Below are experts of layer 3 (counted from 0) of a mixture-of-experts language model. Rows are named router (the router's row for the expert), gate (a neuron's input weights, with its number), up (a neuron's input weights, with its number) and show model dimensions 0-191. Each number is 500 + 40 x the weight over its row's rms, rounded and kept within 0 to 999. Numbers have three digits each.
Before each expert's rows: "mostly gets" lists some tokens that are sent to it at least half of the time. This comes from a sample of Wikipedia text that the model never trained on.

# expert 22
mostly gets: "\"", "\".", "\",", ".\"", "]", ".)"
router:452476490526421515536427502466464541554563442508460488427459495464459531466498514450410441413501495464494535461532441439504548450444589538490525461472479569585533530473443518492500438408490474521484458489446512544496496480459430468460550494546493510432431524504502511466461508517385503494507496450527502544469414541516494531468498521527521513478480517521519512470554514524507493557476533525455579500505463573482468512521528563536574505533512419522471500494457548455486485490479510543515463470499504466513432511557508475524436484524559485528499543536543469553471494475582598506
gate0:503451541506525393462413558524468455491551548465478520478510498462516553444504528552541477519476514526503531500511583445492532470514484528598489505493445499524503537459507528495433554464419498546536432509481483517482488497491426410519505512502535460518488546461514483503506484438499505431507537530567443458522576537423556495487458484529510530431490459547555476494575516542446537578514488522559505498441485474545572456500472483473585528444517524479436559519551541488532453506560447507507480480467463548467493540503522487494473562404501444516532565514520457416464455456544497482
up0:499506586555491516532488609547534473413489541512467507461513518442502495453504462443507559472523467538504522533564495516516487530552558516503545549572539521513465432518529521462532566498495512485478460497472537546522507489512474495502499468490529541498485454544486566445498460460476481588459568503465561526482477516481571514416527463539476558483482524513467534547465469437481464409539503528484564469413521485449478547486575545490511562428463498495524502489486467482424423511474544481523482528499496517457541399479477520530462445470549434489526424504509582484440585494514556440
gate1:476446521493516516543575528483489527518494486521542464559485450454494437488561569486499457495476512468509511466428500513465494520551502507479433508471469501539422569509489500504509494510503510401432467518554376528427565390538495501515542489513481475513458482541503558559484449501557498513510506456540483544557473531588564513457584505547424525515496511546511524572540522451503455504546453497529495506448596484496463509476453472506539531461473507459502469539491567462500543532560519519507403499542535517527424434519522538439506552476481481505479498480602549521493434532544495498
up1:531458496476570484536438520459516570559527539526466546543491428488436517430564469546543570514501423487534525527525536536478406548574531446486492524482493525547468451488455554505571556560519502552463445510497529572449500535540520487511532454533509436592450493557544506511424499551499544484519528545451450533508508498509457489469533466426574496482453587505451521450483565461517438509484498488466543495452469520484517584542532483463535482479497413534487508485505477497451580518488513540514465498533449580549474494481510553473550513524488492525592526498515502502547458524452455508
gate2:444469462552465534508546504483499485476505470513433494454456510522509497512450530451537554547502472519567434515445501451469402463460530509475465517527502480484461508469484524474565452524480434474534507426503455505665540554474478566469546475502460528448521500455546509521469555444487479569495470544492468484535455506501420517533582449483541449493507574567455471506497492461488514552452535479516580443514526531485536496552477483554529512540495427571494519455539522487458476545511569466428503517456510435506552544465469543585523509481473524517519414505510451476514523547480444537
up2:484530514511471475531439625504450455447524489555469419502514434413465531531533548579524507527516522481452507462529525475459523510463600530448498488494496456602516561499475546487577509548529556495530537496498529433473465540536516510563495466394575580436467462543502563516555474548457482526515477470443451501497492570557509514473443431515524440531538526490495519530529454498492490514467439517494468567420472515510484507548497455461460482487509535454487535477456511565484478482510521505498537527489516456442534482469505512562516490470501570497496537499516453547584545522500440569
gate3:448520475490523443429545511477451509539513534505475524510487441487449515542554517541532452532549473475408442512509494537469561420489527470569497536491453516483461455493535460471478420518468393482525524469463526446527441489472574539499397535504471405525546555557519504455492533411435496478522622501475469453526549526560576440456480495538521545469472574502445519507511449508543528468500495482482509458512526548515509456491508528493470486529518499421565522519490484489493486482534509480571386565480517496465507494470443486508475500446440498510511477520557557511555463474541488486
up3:468503463431467511470520510501531438527504522478479509474419476533485497429586485465450427508581511534426480461536584513511581462491514503497440422470462477485395476550399444532540474563480552541562505484529514480493450504530407507529525525476436525472490493480527447514471478557504498478469494541526510440482499511562496522506508508550478516494526554512529487540484511528534555454501475506476555451484543481408503499568456481480483414532563498443430504535474495533422569478510502473461497485457492506577565449541537515523468524494484536507580539512545576461429502441504512493
gate4:542454503503529510524466498497530395508526508522500509522488450419547523525492509561489557442429509493572565523509550420466459483484481511459544476488451465465576467503457507458524529485534506512494448497465482480516442536485492440538507460535489523453502506432488572486489507485543480463539441423544397482540514487541477457484521581516604647494505536506466499517551488458482568502488545508502520497529476480486519436534477598553544599545507502468472474491503449534485457469572500536552552483506432467443525537529552519511483538542501505461524498446523456551478553545554480516
up4:472517530512514431487558440454490472516501479521501514526417480475458487530519568495544480456532421508439445540466553468514460505492612531513472478528490499503448536514515486478467420504550507501493454482481505488566490529465495422431513548476580524588506477485522466522512467537496539525471507544532530451486495468461554498494540458445574613547457415537530544460547519538460429471542484485489479461508569458497424491478465488463569555531507615558544470481506535482552484551518565530567445412474550522486563548498514484482474440478469499509527457518492491541517536482498542464
gate5:502501539499516510496502436503473502482512429529465532521572463535496469490488531528437490435478485578440485509534472540379499462507495584467517592515486523424452423497543514497535530471491497465540517497497471508441471497502479446564458519473509524441424429480501493533552555522551612595476478533478573553476518563518479518442547533536420528533490466518468474497540514552483484520427598540521564523475551477454528522522566571470508450471504499514501459550525446446499472488523458520461443518488502551488539539534475417518435499482510503477513541487496497534507505474577439542
up5:478520492506484489482508530466398535484474509492467555556498475505486467444485558459587461479528483470530498492442575442510524414480548501458574561577501488526467493537474559438510502444449590460524463545503469476508499487508452446472487511495484489498464444467487550461507419522536451435462459563477502423449451472506466555456546465533561524538500487549497469552459526512542560466486509527446528490478454581468549419478519449455507523519525518469505534439463497471502473488463508549559496566473517501536479572503426489486562362534459545499490432491464549530520495505511454507
gate6:470491522543464465491489489551427500532514435441536549400486501567538490511511459472452579511540523527499500482489493434619489489573484562512515533500485482456501541475458526444467488485541473518429454548473503587507518560499568481479478470485504475498473523513454529503439503520450538502501481495536519460430507436441514544469503579428424490502495566488463453473527462513423516499544524456470456470497509586535514575435517540488497533487444468513437516521516480455486551450567566468509459460549466480579582463464471467515498495439433426465533433521507506452529467542483520507
up6:565481417407643491445555530512516509473427494478487470491546427559516466487488570523502508511558502494421538512496445503551547558486539530531508538437486516460514483506514535477490540575486571519531508476497487527524448433519430527421483498562466511479514550461429491552465571481430494498500532414577456512510512515479483543563505501459520463530528481457528552501515528573456507448468543451476424499487549495503537543498449455505473503500476419469497514514473493453439463542459505431486468504425452470539468456526576537467444558506465503541503476538490530485479494511464473487
gate7:532562492511510494482445574557442523574567600410444433460480473541490508534551473495516493413482474517531489520550450421511485489467526434529611497521494535445553525527485539598518474475448540547494540515419551580486527534526496491472491546540526512531520489594526534507530480453509541477553539427519454518446516533486518579480456465499533516550519486485535443509492477418544514499481508505525494439483432512440410461437525554504487462488543511473490485512517519449523490500484514530432496526492430513522532524483478579476481550503496479493521547471477588518503492487561522524
up7:506475487490541542488559532555465496549575508484496469501490507522502512535535457462564533462541429464508577447568494453442426480498510484530493535469541533473557534488476527442507539570504542533531491555442543536504492495446553495502444500462558537494438505521519518561523447412475520461540430511517481488556547540496447504535404478419468529514478507495428468538476497485500520465525514588397461508523467475537436460560509417502480496471470475424436465547518482505520509428526482520542452498462540488519475546522536464544511541498508521486422528516497543518594539563593470549
gate8:492430505534411432497483551534472516472541467487471525535470519562462471470514518529499455429499467472482412512603517595548508481511503476484552427571470440485533454520528474512482492477545453556554568539402539505478480530531471520489465472542538493424504545516452504511534478425466481433484463494494532495503563557550490476523515517487517500503399477572522488528551485495497435498513511480401487516487554547506577529509535568484537519494511523448577556532482517459460460501510520447476424547544506442478474524474534491427467477485465528453549540489452487492493446516522599521
up8:505526539449516476510506502470457504463508467486512537497468504504509472528524479505477485520482425540556488494434473431551434496486511551529450517481500499511484484525480462508522489515507429477436417555467462462500441510490534548528474539566569484468479415529434515435515465483498521478554459583554561473473540428492462494499559523457398505420467493525431521430474529499587463498466532486487425510527566488523530522495512445517525449482545432510473510528488516535512423461473528488470535437493500410539446451552521458485449540507482429527543481401544450482493523588580563513
gate9:465481448494535491492594455504551478502522529539486527488515495513496492474537479525461501447512546501523490460509621527441425510542587421514479436499504508467472471527505454537519434507549526567524540529496569503573537587501543381482539504491505497443499573535484481485478566495465516492510453501532490494538580526504487483516510540454566477507434478522513500440530517456515479492476574492531449457471508560486477535462450527401477451458482466478528553568444520449513489486476480507550479451450479506438539544544478551543436527504542556514492463417564474477576489525560553523
up9:476501507530515572460466538457510466603517459442507497479504518496449532536484497557501548453365513471497529484507499479601514501499468524496584516444518508463525497505459590417435490526513531422472530498543460494535510458476571492492489434456483476449443529532540481454534474534565493537446513511488488474427492467431529534387454518526463595516514533488458470579519509533465508464536482456492527477507468483477555521554461490560483531542516481494541476444526485502578488491523481567503477429504465509494467459550485489500585477458528473479565470495497540524449577562445469509
gate10:461547462505515526542482500440471444537498419530518482458494521487480528504573481534484421467472477525476532516475526468508506508526513478445572462452502561561463488495481541499503481527490552479503502520603524490472448425436477499431529546471555553480501539484462543512443538537479440574551406481499566525520473443535444488534490551527552526543498614547502516526485539488499495536529476538511506534515483533522531519584569530469549533563470420556485508490437515419553529549516546484493527452472456442520538481543497515570512418524547562498559475469514448435452509484551571495
up10:432437469525478477444533471513498526496481457574489578434514523426561497529472492561513462471505515528485464498518529559488501414522516433515546503598497457469472549567503510469520489502472527531497523443457488579523486500509487458482467488531544515522435474544517512517546442441552552536478491552499525556502475491480556514461580490481476488589489444513444504449549445548466549550475426388490467504462536445489534479438484526543432519579512484450484501444491473519439491510430536458546443421490481467483447520486470503527497574503502505423512499455510461523548546556503466425

# expert 19
mostly gets: " the", " The", "The", " his", " a", " their"
router:502433556537452486589470478456460500544563535440414483453524467475493487520495456504499527411497524479569539515542468495492486445531506472497514533473491579507542506462464465474481421450551422496537458483515492454535476468510505508528460510553551492477449558547505551476548527400479492440515481548539548467531489534539487535532549539494493476478454582560502538447482509507475582474518554482551476573511489576524511504469511487490569470520398482449531544504437524428432488506451504512589484473495383500493460501549561492467466497476448417542486533486551522532507493493497480519
gate0:478541464484542538506463494497487537460534503440474471493516488493533505515489478508449415587507475508493467516512507540505479545502496516486503451441523468552549511484520573543461515455484525427528440460498543434531509498484518465471438551442485558408455416526510523464493494460466518455510484517531474498531450516506461493553532586532456511413494460418533458505437458358447466507476435534466434516475468451468485458471458483433485439556510549597461500549561452527513507522473539460527547497477496575528579472517489456549466467509516527497464562520480477556412513482492555470
up0:504563511477547455488451536518485520443358553540490478569463478511454620494492542536431586444500545524432562481562472557491463506429479483534499468524587538489526494532490467513457503444451482491487498509534434465481450558506527506480463513524432562549519449483512508465530502425480498488554493518520506482539459502441432499490571524588467495586477471522484475420468500510522585525525484549485478419455482567520517528453546495544466502550484503460502514463484434578459483498520484559487510488512455509465505478463473467494506480565504511494509450524440524489531476551499457563
gate1:503511525520520526490542544495450456511449474453522433480496581493511485415528502537429431507506516540440498594495501480507479502454556491483471479510491498437515500527556482474534472451482540495525476544554510531542429573493513488473593471590399514535497501578519487528481471437561540483524535515544559519483472547432552561505521476482487459520479450514502502543517458554503518482530480460589514566506536528495585460569503487548546486520497499591467467502525510513443495472479515514477493499398494484543542520475512480527477522545574389491577516506527533406558531441532479484
up1:456453522438565472525459522431525587474522525517513543537547504469501486532490511600621491513526481423496462462563471526487512570499503499536551467500538483529498528396458476511482478475558529486475539469440477470550462462489445472540468537449544495499490490505495520535471502539448486482399485444431479556548548524527398466482541512483467443465481553512448476545488477526441494578447527550419481533443458492570480522476442521480442473499517556471524485538517506473537502505532481476468474538563498486525474508501463455509513455457484600458455521476518495521509401509447511430
gate2:492464482500426560506442598505501513452455513467470471471536516489544534474480528436506512539446574489522475522500507472540487466563487452463434447517473543498485483483441414460502455447501482410506470513527447484487554537555515490558513526507520479553438498488469478391489509474491513482430610459416500491576525451463522511493486496476457415570520472548505483487436504472518472479514491523530553483513565438447443533527482465539536470490505446493557479463486478459488513521403547479555478471462457634539493501525512491479467469560535495507508562558461483521481465467451550530
up2:530531572503419517524540482583419468479537481542560473431521468596542558569523470472591502427485527531447475478515467498516521464481450425407506418512489561477489558513454528536538565463502517469476438524426489491533463502518547497492506466427525440530499496511482507497487481493454500486483495465530493494506473449450501517466511508487538440522453490492466566548507484512500563516486532471593418528445431483509479482524505476432484502564434557509443485569489511526413471568515482541463453446556503512531516462495482498449503418532505467505503497512521474455555557441567490514
gate3:530488453445510465542521486477475529442485534525399484437538526515501471546493579559520554467457603525430478565492388534476529522493487463479492523558490520542487517528523525431443499501518504471476501516505521524415464520543442470479538466517495509440505493507515453543525589503531455499479472528530479537578546475552482475552521478567554477508506461538562464435512529457513442487499528521519501471505451414528565520528414495483468543515615448538503499519488504557524500465503579475484509430494513506579426563426516507539523494460506503494543441453524429521532518510542496559
up3:490540495449571509407502525530504579497451442531580502577414463533501435500485531494474481555489553481441465503510515550495536477501494532509490463488487440488540477483536514443553508511466536515448489517570468430524568510533526454505455508496502466549588517449530472505454468556489475582498493446469440519505531513401525494478434468486495472533550462440500480555531538453494434524527534485477460528490492430475460536481474508483456562507624527565529445456581445514562484495596550488470533537455520476469500539492446532523479471535452595475536510472442496472493490505506472479
gate4:473526502536471491448500526471428425484529485494528563474566413545474528557474458426553469496442458489492457521495520502530486520497404469459496381504518557528525497482402495550501472479539551497536518511453443457504533503513531465496469457466542455513513519523520502500487482596534552465486507411486526469523441485474482485579521533472491487517507483538537455454452486534470464532490509490561524453503478495515446492433488461476460454478470467569483502484490511431488491458527496485475496399522470604469473525522484515477462539361443508553481567425422465540460535521456501524
up4:510405515524402513454535524476559505479475463474590468451532506458514515525535518486454484479498488485459454565475540527471522592489513467532433483495504424500502469495529489547518538497541460454532529516479535448424501465462539490483469500525506501441562460468496444479483488427540531509483468502544529523419508480550421572573505519503516468449490578486489474480461522500434436526466429504516461505529530501559544543427541468480535523466521530457468529470492598506555483503513482508453560501496448539436520455391565445431546489507530435518552453488508482480452449497507541592
gate5:439483476473490449506542440456536503535544442518566477439552476440508416510478467505497518486450628572539522496472557424476459490483516527514514504485476543483489491499531534491517565435453478520489506506505483483518454519497525498472484454512516533477527460400498442516443484483472556476473551470510473453506562546473472554423464494522496452541531527546427473469548480430555476491564477454538462529486469504533514470511467454461530476418512517464523485463545461526482493527523492421466527464512567464506476438544469433489508385536439545502465463581509524541415433542461552440
up5:586549533521501460460458592481532469444544522559487521482485590497524545439515440490499475463562548469523528509531530454469532477615471440492478519551422513509460495529440471506466473544544490502451476599469449470494586496524504555518485528524463470468487590458474507506596483588512533538494442539519443509491450561443465444549471479442545475494504504507464482454420425525438540500458440453501518498507556520515505455453484530515546527498483473425483431430489498509498490487453489501475478506500402485473467501484540466462436500477491492565505442506553519473493505523540482500
gate6:505484484480477531493460481511444528569544568494602429470463534536503504511481486453462463547498512479514510595472492433490463538509515611504527530494493505464475446453516506476510531475465485432527550567513558546474495453468527443523433560540481505424435372507431488499505493560450454442474535538517518528544523492510430452447449537543465498446531405546493500458451482515413458503504510496511526503518445463480492515488512514462513478548578527453590477435462459486537540486502507475520479488424460536506522458486476483393491443507517473513524548474487522510505428472534542499
up6:507504433490485447508574524471548474458421535531495486552525426510487578469602503516477502474502477464443462583531437583476436387480504571506520513527502477503527552516494497523484500468508515511538486512477494448545507491555576476579525530519571453502491472517447514507435483496504512469508423540592519505459546433482501575453456485426535504531452487446501484481570490579482516494548497566557497503482502449475537473503575468472514479451567464512445529501492471497453552516466457498515481571488426491514496576525570474499492497567478432533523466493478466496510567493538497437
gate7:477526475481526476554537577546512521444523493519448526499549462444537484490513484527529526478516503500467533472488493512520475479420505483519535499429477524476517628531562436541457487463522527489462508435423534506539509461502512485487504524526537470527476612425481471519524463475434459464438459509524495475493437510492503541567528502507490428533464510489501447465465477483432507496468474525416441505523489416489479395476515550477505546551453428356541510465550462472460563488445553500524495530524494593510581437454523485486457497493435468500483518509477528528466535510562537539
up7:475481548508528532502509470512441515479568481549526524553526535515454491522503438535555464457505468503475426449469507472508510477508506520497521491410495482450475494504518567526554455510543479494497498512496479501460505466462505450533516431509471509471529477518486563480433478516564558501518464552477495508461459488552410434520439528485505489558506454520507549481415483438562459388477520508416463462545435488415464442489539588496454522496504533504569457578503477576430571533534459518470516475476506462562579446520505468545464459502541467501585496499456448534504590453553551478
gate8:457466483506505495496517543514423470492493592495479585485437510501508508495511490578462518561473553537557583478549409486483488501536473504523519408472452441496524519454524523452411519530454522404441496490494544478553611474466499516522472490515509479514478474512498461440489436492554451508491515535512485474515449513476512493534511546477551542413460489592447487455455515483555513523525572521512454462497574583527521475535514509521564450490471485511537584515541507464503560458519572487476599436566483589487464539456490474519515508461484435453500495499550542514469512514496522514
up8:526549566418483512494525448503437463572513594497525532457476496443487513510566495448544541468557538581578477477488526443543470493484571556513452498513506515496489518457536469460533463416459467487526459514456562541504543530513472544528503488444458495493479504505508461505498513539494507557526499420569438484476420560507505561529491505536523499441557436531532464463470598520495482469448566494552523487482486548528488526622519563498500442487538559582544475455467525491433489513471603550525548465487466452443498516524492559502485495556471533459457486533472478528473482459503515472
gate9:528600460498568452455501506563455508529446457547562524511516477471477463540575469506458486459450537455456522573466507495455502552518459522498498519471466488558588525508436590484460460510427530463510517446479461529508497528478585466537468493576493508492451560505500522495495512456497516482496487575462524444462463540541449506539514539478569557504538462522543535471432531542506463469524465501462476549489427442529407479497508529420427526569560433474542565499517417501543511543484496503453455529529495542426518460559461497459472512513539424516473508546567524530489512528504531501
up9:417518566451489464514541467560451468509466489387517458472525516499558500479411483457574479485508549537538468454456515577534528484561508535599437449568470514523548506465506474452450564441477510494513506490459562494530496478500472475513563446522453579497471529504465528502445518564494451490449497480511467563542515516490570491529480482449500498494493582456459550514464537456517565498512586424504430486572525486470550506530538519510546484489553507494467479556447563534471452428515508483515532488490498494502532513495496547462426519487430537481508425529498522515571502478563425474
gate10:573433465495483517522462423533468574541489457421455444522559430469438496489453469444501460509462506474465399558511512520504505489494546488511542472486481581542450464433420522511487572487586474543520516479510529543549493476503608473469510485470556490534580452469435544433530416508457507484505497540536485543515502493479428517521477533489505482531464521506497491545538488438424452487473469524498506494498460489542475471487496525509465470505561470590503531397472454479541565486462495510516532516530549575445454485504543506524442504489497460527519429477531508469490461428444564483
up10:439449444469494490447531517511561478455481486538514498573431441490536472534454546429543525506516504490528494471504524500537513535458521505510485493406461470571470513565411461521453462539493508459456523552506492469448516540449549433534512469443498465464489489557474421520575505502513503491522475479446473426564579499577515581477503514428548603525498503481488468498504507440529496524467591515437441513536508470525468520442497526498445496555524531525502505518436496616449503479486501493453566458518504549522523536494427463456495472477436523546508532465434475456471466491578483535

# expert 44
mostly gets: " A", " two", " one", " No", " three", " E"
router:487496461571459558513459501489525559579495474485446520438500450456433551486456474425521533509487545459510533481499442417476587493525465521473481565509506586499562491491424492534450453491493505478464499464451506505524576427451479527538537484480528507441474518450466620447479497437528522532514512576440478528467464503494488547542512484473459533484523554498522547436514494532471559522536502525560446497476501542574571517504531573548536465570458460475493476514475546441479525551435521516579503546464500502479557524567474529459498550533515447511434522561506458505497437555508522498
gate0:421438536450542506497532538548508424534503470476455548531526476455443448492511466531533456498518487477530514497478463511508536541493457526501453561514570575507488479485507534494555413485484421571485507506495492507463500516501447486540477445483478491443480549570544504464486502417518527469477550593526512443485456517447479498561526529498494585559509562507532451487516477484528551449570529535474503458480513462516518533525487454468475427431465483498437545517460478482442507441503456519424471497475540569551591522549423449514519517503543516454462547480497494543588449589500570561
up0:525544555453457547497573451482483560441480461480521528443587509562421509494486542483548540449434491499464544522428510476454457555516535474507460515500473422512474483479553478520460421448402497504490464513484481540433514456529497536534555489460531496514512514470514512466525523442506493452543460537512468520487561469549557558491527555582544537494430506511494497488495529446524432504554478506529483494446534523519516468446516422500598473490431526510511482544498588496482573507515560493489558471450512520482612527502589451505484489510497537508542510452499419497513460491490599486
gate1:563544444510488506530391467462447512506556530469454463486519528471519460520463443440572573469488474589544496522502424492483580529568524481481473464479457584518486494545486506522560542489577472537448570484512488491506587563519493504515508530494484510486489463535471511504523575453564485468517530498513475475473510441508539546468419468516541497483500514486528548534462449566496524530493518509531447568501515544467482529529522563486519465482432556500522509499493545511539543479440553584415576563487515468522476559490474522427510531425485499514470494430453506586529493587520459461
up1:474540562446476453471532490475534441527471444557543528566491471498484552439497568460410408501528493499512442498452573545476511456501506547530444568551600503537509474500505514493461451450449461478442492586497507472473447459518578499529530499515513462476511533464558538522500423557551479503519479497517438540503502521479515488517575555493449439505474414521480482555482432470477586523487466429519527508443490567388450488476508493525487458471476500489516458546497502498433541453493507449543489442456477508516485512449531429489464534495516489547506501534543484552556528457587503520
gate2:507543494515521502591524458550540537518480444458503522468491529484507505493492529490461529492516505467540509602511420499470513455499543541465531544441497524448529544511571468510528494516510468438479500451523508473464493499475491507560528496461451491473561529502450519533485437525521533562499496472471455474513556465444474568574492556570538537546534543469485511542515561437504490504514510571539488545478445472522496519395510399473436514469448457490397487503498545479514432563601493467547478531499431524457453515484523543471535512490475439513474538530456431520406515476440479382
up2:530439464458505450434593424429467537544492524516504619503509525482600397494502506520526490564505499547493523500460456537512486484538529477550527532447445505534483439547500454419414420442495462479500507510403546486468498467467515518456512461494489515516504486504505424476410477445530479488488479468453525545582484503558489501523424433511524512487446500488559500528494562484527459511463468486516521478541602555540504467531438543495480464450499508535498457467475483505526545463474491539463512499501464439467436554491497504496491498418524487488510543521532472497442568544496578538
gate3:533498531538517516553558520475539393561504510492470578578520470583451549447494531495507539516510462486466476516518524453448520514489498504516536477475513469424466442505534470544512467449459419461512530491507429534554595450457471475519462557536492492517494535546483491457546529436525437458459473525544405493478446492507431491528559468429429500515444454473579477486503522522560468468474531569455560522509437533497539503481457442511553481518520470526456465515538576495465502518535494459495504453467502452516533566461556556496434448479543463568541499560549459476462547509455482485
up3:516534455451535425516486417470452446499525568492459507420476505491536571453495419440443481520507423494509543456503556470548466450496587526398478541506475441534666519514560548468534520498476452470498547579529444507535558507548551526537482525498540543531537500536537476470482540503484484478515490474471448476525518516503482508474511432475543475510478556548431513545515469555525524525471496529481480493484503476531444409499496534507537582452492506529451504509554471471494500556517500542470517545518442466425541494496520511387460450508524525549508476513496474469558510503499504446
gate4:471530543470452487527529459528456494487546519485535464471580348476485469452462476489496461549510498547553501458507519379506465507471526496532477481492483558501531527479511466490453508496446439505486500499454539510458582471450494498423460543561505518511525502510499493385470495521498461478505477538459463534497460406544501502403510499495566491537529520511542465465463493409514527470559430503489537418498537548564559527433488494535500503444504453485521533584470520545449456487460563486522522559431484480515454469523489518452455461536520456511533533499421540448517541502483577476
up4:436528506475475528547519478486538590496503571516562530487557545485498511482500483528483465488538487497523480531500502501477475538531450484543555519526449548515506483477535479523471497544453584460399514479442432562493527547468477520486475464556427647563495528540495492497518453538542477450472602502413484517417525535466492554516451502431481504505482448554537484481487424443452478467579470493467494512501475521603491473474568533526476563459504462577536508498441519440481435583454562496434542465487484489495537427497506496454485453449472521511481524508492493519482530482491494467
gate5:517456492542540428538485493439504587597458410509514453550426524429531553509539522421481556503525493554502507450576509459483503463458503536463517491526508459516564494488484486488531531518461433513464486483489504472479457454518572571472500483493439549539506517485498507459424482475533511538489475473529376574508529584477474521480484497546544435486547495521504466471512527472443548510556543513446495543456584488508568494482581497475491472495564442496500507440514456458561552521482456533558455447461455415484495530516519494503489478549429526493581520485564459467511500521480525458
up5:465437588492587471490483508466518467523459410429474538492507421536517445485546557565520427579510497445519495540480552543465533499475470497517521538481512473467471441467523517520451539524465504571522513425497470582463530513474450513529514486531536544539494536446505462455505515544471468519427446531465501444462520492492495521531533450433458544494479467506458464477592486508510549456469569501571507480454463599438458496492495416565502505488561464486506497477533585524529528525432546535479525500547501509526511600520495536545522446471541454508484455492491439430463466479567485515
gate6:446518511602455476493489419483632435545520456501424464512479499465466503451510496519442479511479496427543557511561482438538537479550538510437509482566508525503528478549435488490513471545515561510546478480546543456509536552472456546456488502516531478477502462478564503556459529529528403502479516520543490535498527528524489473503484470570439502507521553575454458525536527455532504539408516447580499508523482489485488514489527457515506517579445453513444551456427533443497559464498497483542480588499513478428528437489558464542431475423514486518571517481514515493510491549538493546
up6:488479445574515423532472425474565533570444502519505427487509514539431542432537514499418495509476511543428571572536496574547561444405515525475547495544524521427483396467535460529443547497495474537554482429488505479569481464482492532437459498507468495512542536461504496512403509494544491603534467517460536480529423488546503440521459475492571490563557518503530557491559492485562548581509507547517489511495469558550485490535496515477529495498482479449477510514513517466547493516518554501476528582483462532473503488536513530513464494522473505499557507493559449448484532482558533486
gate7:545449475505476442468479501453510533494531561485505539431509479534536573546444505467576469507436540511488414487474439444490634493511554461508497487527547556492464490535505508437452476476540491530474487504529495549516565532450491500537530530447419496519511551472524571469460485497442577428552471520482470531490479514551554554489508570584473556467550531497495491453496492481544451526554484513522566491457514433532494517482501514516505496499459510473540494473574548452549492539449502609524492507457464486528568526507505551575553517581514467466488460521520616491519439510533496514
up7:510465524534477468455464504494476494539535511545412507498475567564552455530530475539544483492468549544455502535473401511374519450520472532432590377534490465550517465489490485464487447539566542484477557450471445538538499543484497495437465452460518503476551506504445490508499529457466534454571492502475470516540514462534493478532476478591487535506492520499479474468460517476526431521498537510552488489548573493515529528541517447485496492534494464507451414478569504480573521504505505542417541553478509519547507495599552576499512488547529488479477405435568542464478478517530492531
gate8:534452510515489492481507537561471420490482429552470431515403468438466441484456457463551453468480529476468512481459470492470513443456468479522519503527559496496562456439523512444495506501559584518457475505439575544491444500529515534531495499507498500498520520497511566496513510418498564513525532550521487487484487453558536589516510551523573496478467587472495575396483456510570480543485453534481476455498483512438462427425479511562449484448479561506504549536494540431462456486481490534502551571547565510477433537553452507442551531502531485520457477505536514536456482484463456559
up8:488454489556536519450503535458495466412473482538519402521448489521510474530460502459498540496477574481485455513464506487464564423545481536503480474501565503422507527588444402513487489515499630483500472518481512538488459545493492529572463520532533541582401520561535512462550562517538481491481486471508548480471477539490501514520488540454520503552556551511433500473523523465481589498458457484547471484535476458510533540463467489576546470437455525528529466509458498424512494519560449499445550460498497560479464496456507543398494510530462503510490515502506553529439484590573507503
gate9:522446554498441476521523477504482563503534522472592460476441473528484412482468521460469583484457446473482481492531531464538542514536401489437453509466541542471523472451603510488440473458478550468495489517520503522465593487484457519527536461504564518447467516520575434486455481488480520532561480538546457495535520514456482467552480461524546534443525520513598476487613437519568485549538511487469441518436495538469552535454521497461547436470490515497499550569470459584512536479506518528491480478432504492481497513513519485461495593557529462511493487549471569504448490423489507465
up9:398455503472515426522464514482418470543525514485487540526425474510454501453504532484425513450494541504441546536570479512491531424554512507530547572536510542563508512501504472490514500618461465491470472485472486481564497500497509419445493563481488525514563382510482412420433521468504528463448480518444482571398516502480484517464492498474444517511476463524483525513472456505547458516498464451518564561494445488482511523537521511497459510484601485509531598500514526499498473556492496472508512529553465565552507511520489484487490560567462530595518452476538480567478474521501475461
gate10:513565524520457549486421595526519555492505524462500448435513529540536484505418503465560515473467562465551522550531491506612484535474504502519527452515540646490491432528479477515490439452500524493496473451529566483559417577499444498568506565523504462484531473479429417501460431501510529512493584509498509459504485503496487502492536523485502461531525550556562489503565479489467481465519501500486514472505479535534448515534525506454486412528549457530452500490417439498461465477422469451530472507537516461424483487522547452474572575446555498481492517538490507485552495508547515512
up10:533500463529491481497516533480474559512585491467503492505519543528525562514606504477477593509559547537465420460455550585511481419470586533519529505428418515501493515455521521469502464422524471516466437444505455521497499507488468477457510491552485509514487449489467501538534479538530478512518585504468525613537432414512502440539473513479490490524508442530478598484556535425499483514517452528452471434437478580491538524554507529493539534471508512475477509453515478434562543572524455541497541540500506542560461510474481502478492534483527527463493575562489459465463499530542496574